Experts of a small language model: a shared expert of 64 neurons.
Below are experts of layer 6 (counted from 0) of a mixture-of-experts language model. Rows are named up (a neuron's input weights, with its number), down (a neuron's output weights, with its number) and show model dimensions 0-159. Each number is 128 + 32 x the weight over its row's rms, rounded and kept within 0 to 255. Numbers have three digits each.
Before each expert's rows: a language model's description of what the expert responds to. This comes from a sample of Wikipedia text that the model never trained on.

# expert 31
What it handles: Past participles after was, were or been, usually before by, to or in: was led, was defeated, appointed, awarded, Succeeded.
up0:120176138119118142092054165136148103170151117207113125124170133165147130102133100121097096089112125093150129141165141127110097137125179115150165150168132192180189089166137140114088108128118078122174140060174062171083114118140098130119089125116185096117098111083090145091114128169136097172113087146199172161162151076084142149132110071093162143081132129095172176139129149141102117075111137134135122165060163156076100136152138067080107165071150145103141119125116135089137190153096131
down0:123101150114128087080151163135093139156083111147120159146102160122129120168148134138110136102128074107153092112140092106070156146069149121126110136126163148080112112153180138109106140105134122085185087121084163136153105131161178089132053175113104170094136184126090151157169092113072143088071114103092138134119138108146144154169135145127154178113171196142100128094162102182092183102046153196073182103122123168133118110108077167174136130182077134126163154185163120120104072093164100
up1:147153114141184133121127110108142110189086097134128195118136125113100146145091136129147120141143057130138136095116126169107165100101193169151125147117100149162073171166200120089109148115140176091105059072113133136079139137146083132146108167166107127147155060082134079134165139062171123142099100089150113216174171143099156106147150091131100136156189137112076140158170136084114179099111137116175145120110106074112105205094140144138077115105143106097093086128160141153111094060120104
down1:106071109154122087123132091140114133115172212160144110183098118142134118062122105086183092135103061097121158104126148135156127127177100135150081166132113190159129124121153074136107139184147111121144119095140073086141105151108173119080172128125133089149176144101117154165120163120086134099116148164091147093177126157165124088130120086106114106057072177129139131166089181088083135133119110154121092136164156097062160108063229148109092119171171138141083139180142154111158131099148149
up2:109103131127132084102169103094104095148065130097170079191115106151111062095082164157185163126131056165137164127141096181112121077091095114082149152139163138133134146173097101150076093075110131145180162076136149144142186158141155076147078123125127111136089136096148122173139161153100101143176138130145129115143147152100211152161190119108112110179145159137152228142141146065164120119154140156110133092139085100142102086147122136133112130086117105073083137117078180097127122171139113
down2:128132127132137091076119098130191096179157145088119153126173114160080163105180133109136148124091120134146123065123171157153122095170133092082125121171135137153136151126041098147078182147113129157135164135091149167153086156115151045135116162112086091172111105196178178094126125111161114120148145161135092108112065115133160098102136087126157158129103090107161212152120109139085147134093229088150118132161115103147066170113155114150109109089058104133140137110129159098131178172091122
up3:092186118116068119146051121103151145152090153126174117118118158095150148115042114116097189124162109137118120136174133148152177104163112176162113117177103148108107120105112146156163131096125133145132069218097154173110125123162151125076104125145120152185139156175182180106169090077141089122161163152100142110156112132150138153173187107078053168083088117060134135090078104158139162115090193155160099131123127168174099063149128171129141136136141108115166132117126125118089136122165097
down3:066151103128105118125072144151137161092087125113167131117208176153085153114170124107115102129083096143179101152171178132109144062100085147089114158108157168098110166137185158132095145164106115120122160157138146113089121070170091126167149160082171108125089121128142133187086127084188119093123134130140080115114142155156141135166045132157130085118168111163051106091103199175163122150094101175172116127137126124113143104065180121114128103186098151112093122094147108117157139072176130

# expert 4
What it handles: Small standalone numbers, mostly 1–15, in match scorelines, table cells, dates and distances, such as 1 in "AZE 1-2 SER" or "11 Nov".
up0:103099107167084125152165110145154128133157091101107176173148100163121170074075156174124113075137177066113131131170120158127077139116094087157161136104183120157126092118076109143118135110134091126140159132203087124081097102104127144056106133092093082091141123129115187158099132183093155186071095116175146145210117170107130155145165113106212144113106132111176156104150142116069114159141154160121201184105146094100095130141133097106108147123081108171123104089135137126113170141147087
down0:106159143157082142156099072131218110179104135138112159087124116055151093136121177142103147075104144111101133148131122141110204134110085124105166092157070133097180144113125131109118128151106116139155094128126195060082144129093093069088095114136083143151136157132111123114104120081080129132186160127131152104183159075196120129156212084181095133164138156126157097165132124094170116148148125156133102060116147115157168146060152131121116117130144129121106112158171097160219123153115110
up1:112130097119195102106162125141150118198088134097115140158044116120095121124128112106117076183129145151145164106148156119070084151130157166149087077108130112152162169161119131135114151145144200107136017108139117089092160183138121131114181175150138079087123104034120153121114095065161175111151139110157093166115153184072101120102143178092084105147162184120125175109133173098124196110149112088174062146132134116134146117172123137126148117127123074116082140136122142126115130133140147
down1:085120106138178122057120177137143158136154163123093119111139186143153091096136114124164122194112120140103137123170121112108140120144131128140141159164152169134121105119134137092126139112148127118204092097126197195103192127140071101121128126112100142107071103122136172110168065200177190092113042063096106161121152143108149152117065072086155137132095154143131135110121088082093102123136078100111138142135104085105109184086112158188197140132122179132116160155152100064100169135120110
up2:121085118057135110157103130114135066158128137117191133103118147155144168150177121165182183131196124099156107167166087155165059182142091103149162152083119136079127073142108081113138087149123159117139136130173074137157175146133192135136115155101125038103100157087163077109097091154084094142135135112148140139065134160131111160138133091092110188156101109124139114074103148088114094196132134155134142147163100083138143105119129117133161127139117092080098112186076148110072123167191130
down2:139134088090156147135128192093133179097081174121100185119140149137153145106161109132124145200125149049068088086164119107134141122125045096107132099158134114115115171141097107185111129131098126113137097133120139114098137168157129122143157151165185137170148131181160129095133117090137164159103084105115147154037164164157131121166155066149125181088124099150036112137123155122122133069160120108172086116117155080186148117150188151144158096133087138111062137113107145120113120184079083
up3:137161048146171097175083116123142173106114092152148132116088133128132112100142149064074168116146155119120121117112171125123096153176100132133110157114130130104092099165110142146110131125137099209121087206054137159116150101205159137133087139162079157099177101178179141124206136155123161104086193176116091106157110175188116148085097128097096161139088181105188158142138133120101157140085159095154129113110108153120156108117116144140128144166054118200083156152108136163112127125103153
down3:125145072106092127088173142101165180124093127139090121105145155173143101134140130062093056126110054117134058142108127144125139172159134108111123208158157143117163124114147137168195154182114108131178129183109124129140147120120116107116136133081143144135106135168177177205111163084127146072115118134132058077077203115111111083135138106080108102044131122141100122158145114134098115109151182149161090201173128137137167136068118084117107123113101159171171157145103116162135123087139126

# expert 61
What it handles: Prepositions of, by, with, between, against linking a role noun to its holder: leadership of, led by, featuring, alongside.
up0:086083111179116164097128092149112145147111130190063148188103171116128140159107148100103142161167092126108099133105157175127129155151127104129136108069138080121164074108103073129132187143142136129144186111211123136076116145100124167072109118108099087104078110100074161093106140159124138141125126120161133142170122116103174165155127076112180132133108089137199159156108179148112144124128173156116178200115106091144109132118143064137190123109097089070108170134068112114047125162142088
down0:125135166070111100123139107129131155127095128067125118127153163129152122114156126145056141127008117139158142125145122119179131148206166085122098067118105132127130029158117180122124140139164113125089108185090196145171092084127093116137140129110117156069177144143148111120186108155146136117135141119089146113126119155149095115085145183121124154183100130116055099126128105087175124132050154125094105166098183144135115128114139219120189142143120111116181140169144081131144150155126116
up1:114135126149163138089130152189112170147147146152135096147125093111132169095143113128142180131087082137131096122119149087132103159129132098176123081182060110103135136159129122093173112143153168125136109104086118065063144129115050170134198149159137123100129133128137139155139064055209184095142097143117129177113150181086105098056131114097094137106203094139106117143181091127137177156088152106179112105155143119086107151122126144187097079182127106170129104090128145067128118168168141
down1:040165117173087058112078119128118132118146102121088116159159128171156095170116113159098161130071131072110145166156100101105128183138085120155118073132139163114151127124136096133125099099144114156105096148108107152141154075047139120150165170134095108154135089147095149124114093154089150128101137088109129140158174115152191212141100099104183136096153089107120110177079139132080107132127143090115109178111223126179110149145214152164130144166092165130148131077162149155139106132185102
up2:122055156119118102148142123099099071170204097110122063130169107163150160143127091163158132065187115140153131160158048163114081116104085110149144158111136170097129100158111103106085100098137118139172157133133118132145165127163169091125099136054119102124132120117191132143117108179144105168135106160128071108134095114112088180196144059084125145166147135147128130140091170183129130120160135119118118142158129115103103046177120093083137179090158063122114127150160135094120135202169090
down2:115093085112132155074141138136208117138144192079144153155113180072130174150149121150141130147133140142085126124139199110073150153199173143170137084178150209181108167116116156123070061163100104115063074130115106146058079136120078135158138088120136122110041143158121137139138088105135103160172113151153096114094120110149144113116108150109184134113121138122153108069144093134113195138126119121109053135087092131133142132115146139161179150160093110110144122085116122096142109181108163
up3:122181071103114129123151143139105107152066130124084127145160123153140124129115162100128203213150158100104132140153134067123144153137112208074137170154109149143110109143094143129143115151111137134049122155081123143091074136160163069114133108176139119159204111123131101116161099111083139149094229102086083174209094131156100166121150068122107142152061120127164186100120113107127133140108099121141160127175103137198122179153120155119097128132135078127069147145114127130153152087108119
down3:131087169117101086151143174088168151115161130074142190075081125136174136090099115143098107138175108120178132133140190144101191148147187099146100104085105124110082137147096139156190147157109085158159080164108137093162153153118130071098137129115137139096067086084161042130115182115105098166164146169097121105121139166086138106168127127107095116153120121087152109151124130061145144140160117112045172104153145044178144134182197134137103141151133125106130127147151072150144131137167110

# expert 50
What it handles: Subject pronouns he, she, it starting clauses in biographies and sports careers, plus year prefixes after date phrases, such as "On 2 February 202-6".
up0:087119177117088116064101190120138172124154136153077163131150080127147139167153114070134121122141145081158116111159114148130138098148132113133057139168209090157093141124139134119125154136130093143119130124185082187075121108139056132104107203140131124177099070116080114089086143173109094125050113154158231149152116099092150147123144147076166176164135094182143165145167165118100100148142137079146113142112085132108075141164160104139136142069075107128142117115141135143089109149120165
down0:089160157127156107046163078123136163126129094138146151101106111112162103197208122182096144127093100086176138145123093120086106140155140134106088129167122141094176101092105132119130149148145134157079160140140173103179154169141091119102182117114182169098098120113131110137222166160166142099169082142122153143120146072127086093148148168130153171121153166164118147068110112143153132131070203158119134114122139111124138106078108197100115094139108180134061095100134101093102112052101148
up1:132179146117099108123117112089181149141119143083099202153154151119142136142098089174122097255188121133162113108094112100053149140120131116163115064124108096110168126139128090122208115135146203138124128078089105130153135183107044102115128123160142136101128093106114104121127106091153111116094112105158143108160152182141107135075114129078142163119163186096120166114149110121066214157149129092161137122114151139110084175083135184128108158176144099153118126108168121126091116099126133
down1:113142182143113100108117133095183123120113191128037125093130141173153155137127084125143120135095117113150068144182118109083216122129096109156094117120129140120157121136180066119141122141085131148101132100091178197097146132108122122050108069157123144104099129190097064105172109111150115102152098098131052120179124171130123106131142133103200192118121141117107187129107122130068121143144117093103157141093171159064183070087174145107116163133116169173119162134147150133143119128170152
up2:089110146020124150217125102166116094159139116160169115072139133149140146122151101127133115143162095124093165186109106153124123113147101121068136147111137173089126107151098162180138124141135104132159081102088130127176159136119175108147153204117165079125124104159204130125090112157097135146137132096165135103102122174105144158126138061083049189080166156086129152145159161188151143104087111158149133115153096104141158056185110114102148115105132114063107117164084135113076100142153117
down2:146192125135116086098124167182120099203087166112123119146112178138143081110130191107173132134160170145111156091078127169105067105097175153107156074127118082109088141083096112110107121149099165081081140151037135189118132158080100146143170117178125097127097121095162095106137108095117148098138166156110140094054120152156074091171099120138140090135125183147097106194154147091124133122169144145149125079139112137092106123171115167104153107127114125200150137161167118142209136171132150
up3:085166128163119072195114137124127103141063071148131134131099136033111134069124188096151162152152086130097161154093142147158139139153111131113132146167116109170150106094111178149141128127131151163113129152076147135151121162170159151123139137148115130161175128174143150115146189128070119140155151149146131160100057169182122118099162096106097141145090179056163182096171081088164098103103157155110097111145080178196116075142111128142162145159128026137092114152126111089119163137123097
down3:134119068135159113146070135150154126090052112123161103092175172143154071129131198053112121120104130101096147122098183182108171098144170128145220070126122148179099165129129116157173140143136129126142141108074079120186100126097162126143150104184142110125103114119130067114051142080156144095111082142108119108137122112144106181105151103116125100146099107141094116137136161052130118120115194128076147165223102166177141114099160145143130105144188109082112136114130138117169149160139121

# expert 43
What it handles: Past-tense main verbs and participles after he, which or that, plus following prepositions: he portrayed, had witnessed, located, founded.
up0:101108126114090122140161114154130146122112160165103180130161135130169111156151125125113156110149123121090105164206069109168122192119117074097100124122118085121140084159111101133149118125195043099133117098165085119043109131075120127142093093123108106179093171125115131098069165178109071155120144138179106123147147138133099134122144152133184143092143136100158184115137132145130183158145100172145096166096166170134092123152134082032128161165120059120111181147124117138085138226132142
down0:091138123113152092161152163095143145102102142106146132118102163073110173134122177178158131097135096066076131106173163146137098141131164099152158089113104123076184099156119075157138099044164091178058101175029074135132108190145141153169118112122155108186168156109139120129176114104124167173107041109193142115129114140132116174141117168120133159118151135119186087125145130125148153125088162089144107111071160101093135099128131140169144095137155119129100110128186170071103124170125124
up1:166118090140127154155151133165126137189127093117085209108148153111196116183133084124116166149080057094127143165060082110112093090131185203162128129127105113121128128126114083152129182110161145102130096148107123140049132138126126160093125134156120113174145050121120108115157098099173122141147118097134149204157153159125156127080166121120076142131083151171148093148146174123119141173140169110153114122131074099076129213081123106150125136085133090096071077106128177135112107116093165
down1:125091116151125088133151093191129141155198125141095124113101146159173123116124116100133137174112120080107103071110134168156109142193095155171118112125107187133172121159142061161109141156154137083179114108080104136112071129064152159085114143108148127123215139038092151142174093172128105125138082156050074114132140127172146135141084089133120114109066082119105122147099124132058112117132099127149125119182157110144142123060196124158142159123118141206130134150119092189124146123107147
up2:152102080092121114196165121141143118142097141153131087117134161121152102149134108143138133166174125159166190135124074150126124120100073137141109149117143122082065131173092134153155104095178080055152105082104147112147207094090147088138149113078132074116196170111129100110089094138101103154118109142109127133106171179117106139185135114072164179129176190116139109131114109151141121107126122118092105141084108166104112100170120161064164150135171115052155114183170172089113127183174062
down2:070129151158181086141118204100139132125109188133099116162118134187115116168121151119150086143078096059105105101133209123127103072161121130151122117139100124132131099172076088084179143067111089117123151131102134159190130216128122104153156090156134111145174079113146110075123098122173101118126107122099160141124123118091145135122096120192136129113091136101095084113161123128143109157138148099134136182162191093098142133072154084230142125115134142211141094160128105079158166138110128
up3:114180122138102086114151100162136130162110114160122125173112131117137121144118149085127150128163150137129180127190157149087201082125169158104132186118116116121122096140133110123125098063121113132089079174123167092141144126141145109142136104164093159148227084137221088101157113089115120113077169141109098147133074111118142107108170101094075157151078080119152173098197134099071168156127129138138107106164142025200122138080138142096166172156122081146122134154153114100127092140092176
down3:074173126140111077081132171139210142108099157125134190137111144116100113169109161106114071153142126101125130154096117168133206122140172083105143105053108123119121162196135135162177153157073132131113176125135147133150076148151139063100098102066076116143120121137142151132036150129123118106067139125137103129109169138080105127150134133096094098140152159100110128138164130205059071162153139094062125129180157140131146122109150156102108124153119142128123148179159059064130142163142167

# expert 22
What it handles: First three digits of years after a space or parenthesis, such as 196 in 1962 or 192 in 1922, plus odd pieces of non-English words.
up0:178153103127113102096111170124152153125132117111127111199125094167110096093123109141192101118113138101085122084099147176109057112084147127161164134114116092137106126107112110139089107136139087151130097112167111111079147094128145123095123189093116164152136135194128159090131123154133125140105072145143120126178145186134119152143119138124157188139138108052126185053179156099094172117160128146197105143076131158050100173124167111127139155070077131160142181125040114141101103218129133
down0:103108121144169109158141071129066150156114047120126159209106096105157106174174157172089130097124097088153114140094115082085171146143163126079097092156141129118186134126084171141126128147125151069193135086093148100181093145155136213155155148133127130158149128086098078177094066086113114178100103136116128121070162092132185148100149177132176123092078102165115155129139154161084152104114156127117106116151118126104141128112159150135155096082137176111104115092164188163162100080128116
up1:181143136123134110099185126134146108223104112087121196165129164122107172148109182106127128111147107166119093111062137045129085124129144190101105084148067069146064110110106165143156134117136147163111101093105162119141148141159095155135206127172143117078141095148157104161109080090164144102116101110144084114149174188095134088105147106111112154110098165148077168111146147143125235130107099100163068156178152139130108101137114141147101100152175147137099091091143104121105158135142149
down1:125143094137069127138124122133063136087140203140090167139149110144128133125123114116143131132079081130073113106084137169111127167099137148135081078179136102144110107137078084151136132105157125094124190100076164105137094158156162138130193100126111184143168127116100107112080134176151175157185094106052182104156161121099077195144150076152112164070172118098123129092144134147107053131148143110142134201135098123167114097103126152136206182155169102121122153131168061104119145100138101
up2:129143120149099121127181109181133060121139093109107172122191151117096128165155123139136092205124127121151126140145090121156159113098119173171094151112120171079127148183108108177160116094154107099170099099141071123177186110138146155084113126144100093175089113069145121166128133178086098150081078135128084125109145130127095138173039077094084143097149161119105160160046101164126116139113142189134130148183089156088131104144081170096147085131161066098151185172140131138110107148157107
down2:080095106114146141091077128151161145143119145102107174152159154182176108102125115160143072172205168133183150040122142141115111071152098124167127189126133143102132067149143140137126099106069125124052143112117088140104123087125127126144134065147084130172159092176206152132143123113152087110070104152165119126150124124136074124108083124087134131128102128175061152135131074170164149132147111164181122111123156143048134140156101182088157085134059123097132140121123127175165167155123139
up3:128134138124101111145175086110111153155087148157145117133112166117121118137117125097110089139152140168128158083140126125108112120117162115146063144119074108126117124110162147136079085160082143139068121198093150143196134136156117169172108161073112089105217101134174103123165126126115190177143182104152136120177079133160123167086158118121100124126114086102200215090132138123103176087080163096098145141175109107171199094109081190119100130221117105156123131131131138089129099092159152
down3:127128196139144099126154130097093073163146214095139186085149159142118145078119145044112098129061210150170131126173171170088128148113138139127157155117167128163148153152168126145169184189118102120086085113108121141158093089134125077133079116101112155129094147126159100121027114057142144090112150124120122149108151192112137193105097131078127118102166112129118128146135154150067141093114165102117148122168098131131119152099113128114091144209102137130154127104165073086143104113145141

# expert 18
What it handles: Office and rank titles in political or career contexts, e.g. President, Minister, Governor, Secretary, Mayor, and pieces like pres-idents.
up0:137157132103156128115080135142147102133163111118098198118154124143105119117114126136108156127096143091066133154150122160144098158160096121141132118137101104163151115177130105187102127133155120102146106105143088120123157073100172167066106110079084068102094090107076149123082186179070117181126126222155106105214089126120175182137104087071197145080152094138193143147164095147108121142135137139115116193104116153157137084157150102131125092119112117126131154150113098114053184188152099
down0:122167114129126091111136156068117113117141156137143196125126116143182133117096102115082109059095114068110109179103117107131143135188132184138160139137153172106163104140140149091086063130135161150098113148084195139108079181100065108088134073114122160199147145113123100142141160139191133098186165134160103123131108118168132096080139096173136175054110106190084202128081129081148128166116136117122105100081177150099135158116195188145132129105129116141098132138124115161116108075123085
up1:236124073126113130112154175147092136171111152129096200126126200134092146105098115136122114172124097132143069135090149139099123176131113147132126083116118099144194121148099102174137115151126167160153144050114142116144186117130119207096108128171146129135184117083068144138124079131171161086108129131192077094112126182095132139140144105148088108128155168144135152118123127105147144126110108092147114123147105128036132139064125112110066148078137077097087127106070122154174130156186099
down1:113104155131115100106097100131117141143182142084125113079172202145128157123091050083148181124142141114106095147101156122126121100123122081146159137123094127048162070142126135183122078153156098095174123140120117129171162104086133155030108135152095144166174173157145218146125139151171091123117080136123164206098118157115121100153108058166090113123130110161127152124113101123076136154118131134101142206137130145136120130046100155135149090142124137113108159184125070103177155143114168
up2:142085111082121161150147137140132071170169107113139133117061155154104079168168163154129207137123081144171141167090079164103135147107082163143108154115101105097127111195131084159099158132167098142173087089124090113177184163129202078129088140094107132116128133099074055157161099167156100098141111110146149132147101144140144158154131035130120089092151156091087115159127170144124102132151132132139078137139100162140138098155134131138166064147125085084109152134087137061139173170171085
down2:147153167119123163116138144124117114104098143118140174118152088153176118080139207110106143141126154088157121117159143134116154136194139072067152122116174158135092095133147127119093141113088094097087148213155165173097086095111072120100193086126131124152104121171136083118123150093131146107099125092108068088079127144208098111116129154151114146108098151182149144153102150110161140164107142171236101130138099130123129191147128221116143148070146140134113148105107079132109107160052095
up3:115134109121085105094097113118126147063120101165201191169114118139090158123103111094079167117150078122122135142116186097156119108146152121123132109109125132128085110132137078117109109135103107179093135191105083150071148205160117141147126103146142137135167118162167127156145126126144174116109185166105118189176085166094130111165135084125089112091102158110176189103104156170080206139101118134137145140118097100181130127115106167162129157232152154143131129137120063106065108135217112
down3:113092167158149107121053144128098134092096148140181181155165160125120126100112151095091119176082101113167095154094171100161156085179124133129125075145106151120148147144123166098132118186096107137122150161154090192164131177191139133155133148096085107169166182117101168154072105098091136066109120121121113184133102130124090127150113144171123099088109148173130125105138140133130141147132124155082144116122139071175102047076098132119094058114206125155098147073114062143174114175189130

# expert 44
What it handles: Leading year pieces and the space before them in full dates, such as "March 17, 2010", "May 200-7", "October 2009".
up0:120115128113123127179128138122104114167175095136112140122148123127140182125131114162096153061151173080083115135141169161141115100190131113117085127114156115158168128129125168168106118131144122136112138108192076164106129067073056180038058081140154091139130112115125168047123156163121086175144107130165153163146124112140145140110103123082185113111096106127157143134171135120066116133218123177128149165120118184126121151169112141093140092070096166127167131159077112125071081191136127
down0:152124131063095083143151089095141134122150145136165150079094151065144132143138099231122125175093083129175159143138143094093108122123163149184181153138133152105148130131085169081169098127096148167083086108138133125080130143167149197158140092105148118092161136150143112100216178170114106133194130167115143117099084135143127150070100148155113135154121162141118117130147105105135165106094099149106164055072134116123074091108062136147093147128149226111139105136151127152078120079146118
up1:146185120138124153081178168134125115172095124120108142155102078110048117096108176127109133136119152163117147088156068136156131165152155141158173139122116048159095119109140094038130116085160111114151082077145159102085119177174119096096187135150154126062155046104116135153129138077188140143145127120159128111112124194111093158102146132104109138091141119128124165081154145125164189089132181043170114152105146119096135099152140140134101172131124051085096096104140166117148136127155161
down1:068139149114172088112117090125088145121106138103101132129190173183166142051140095140144160125085138122162086104147128088127159165171134092201075100117162149170157105127134145149155094133167122099097171128085069130118117120143156124136150141124079139218129154122116129074226097181115151131134116128128114160133163158109151081116092090104155151144146094190113093071072095111082141162130143160153129097183128138126135144153131145165114110109073152096111185136105178143054084151092093
up2:114092131082103143107155065143136068107149092168131112111136105102146118119177135101096081122216113112140161221137129129118151113127043091151127178156072175122122156185109130155101149148174130100141128102141103152123166135157152083137131147106115090145129086106164148132119105195124120145073158118135120144105101161135139171177094042099116152127154159109196087137133162142097155170117104184109110125143109101130114094166118087083184075087210095110137113093086157094093164099158128
down2:113134124124118142116093112169140080130117188189128129052063087163137114138146195168145135214136128103093140106134154175113095185216114135179107097130140094155131106108086108109087122139106082092122141088150136116117071129076091170107150094185112172084152129145151131124145062120129137165119129198154113106082123145118119137137123206171141190135169108137105093147143118132180114156166111114146148096120110118138096161112081136196095098113136099165117095082150112143088076134073168
up3:142113156141148107188158193113118185144091083131123108123063152145117143110099178094096146194165138147119148115138162175123109182140180090130159167070081130100143096091111105129144109087111144174041117189140108135142123108166176156098154097164068194118211122163162171108125113085086146115128177149131111098147081152139108155116132107112147098092093149085160171071136150143163198081090156129138145154148132092114122161121105155092183142151107088156071152123104088127160130122110136
down3:151136124145096121127159128145148169116165116097064103073185151092151093095168059131112102164096034109153121161155114095136203135170125132119144156176139140108174111162145096169159115156173093114150157102104125115094098131132214120153096098140116076172121114113163128138052141143156148157122070117140116110162198071126174053136137165133152148126141133177100129121174127145093089078102201090114144135161094097114148106088071141129107111122083124118099136092157084148090159159151137

# expert 57
What it handles: Past participles and object pronouns after is, was or are, such as located, died, found, made, him, himself.
up0:142111138156122129128143146118153120140171111154121182178154117145144095146107115141100166061204127124120113187128151156097057140135086107086127132096164102162105137127101131142066122120105126167134120086156080086108077118112133113102084178101159133145059179117055199131090114148141059146151095119155151136100104099166191114140155097143213135122119132117159117110199181158078132090149170119115169138080087151176104169141145052069093137114102148143126077120125142122169140146111090
down0:147188199127092092103131165115135111152101107144131155133143130086181123106117104114084175142097095104129124109048138111229160143132133124100208129051135104111156129125083182145102144100161139154128148143128121090101088166090164090119077132059096127112110146114130119087146149103092154124112129145090182140113101096144139118182183153120161154142109162091100118063128084121123137143172163131174073212158155175126139105131092181134110084184097169128153133142171108073128145145107096
up1:201151052141157145091143114103072132132116170107077230170154139129150191122115187132118157146223133127160090138124117167041099137088075173075106166149125157162116134136087098121108121176169120147115112081131129119089103120130084149114114156166146184150120110144199122181074145131141103113084111077114125148125102120077137122132135113074092136186096185114143164133124134114083159121133133118177113122137084186166111125129128152118105120067158097126104108120126161096118131086130148
down1:148106145152110119098129120124113097122139140179076015152120150213148165110150104159126120062139091150155125152139152140185150137136056143155174164121078169121082132167181112105146118092191096122170134116108120155121069162146173086082133182076168115150139166118144189174131091155099078115095144131089115092146116131094071105126116109137133128158057110115148109109044123116113134143119143106106161136166152157133175121078179100148165135106111141120114159183121078096165143085119136
up2:109070083127090100172115100164107090143198154090126147082113121165111104192157059112150146058147111138118127124145105129090175104159122121216137090121095157079147104169130110144094139094129107144114174121106142105158157112141190097136168157098178116124100114076177128143186095178047060182124134143156111133144138111123104137164137117108094200132087131113172187156141122125158111092118144181127083158120141113139113080177118122100114185120139110129100138160105148068103121174173090
down2:089106116161096117053103175154112117125108176103105128160088108130161164116187199190109146131153196071156071127140127116112146117122178139142114145161029147128117077115169107084109114142117192073139139172113158140125105130142142083117129123112134128153040094139110141122102133181154132117088136108104115103140104123098099143152166152173059148165082152138153121125194110114198109143140121115123086094163143170162119138092140150138119169197088158180118095152110068148155142124068112
up3:092128058079121094186081159125138180126136108109116168104148166110149156162087132128081105131202107141068125124177157090071153118108103179085098116101111172156081094146121115157116082123126147177074136152075114151168155195126144122126127097137167154129139097182152139135141118119129105146190195184161084147105095185158122105105180146114060123165135114144149175104159146168097175099147167091121092118061119148204131124128132139115139177166142112114069127080134109107132097118130102
down3:151167096126123132160119092098140194135134174125103139217122157086097157172088141041110099144088121160124121117178155077116140114151131124188135122139157100093137154180134127133153131179144192105129170180063142219176085107137137113090201133100152129146134149117125131137089100167182118119118117177072108126094114129114113121126107145168109114162145093145135112120177075175094108089132084117140133109112154119118151074047180102078093149108120116144085057125152074095139134121147129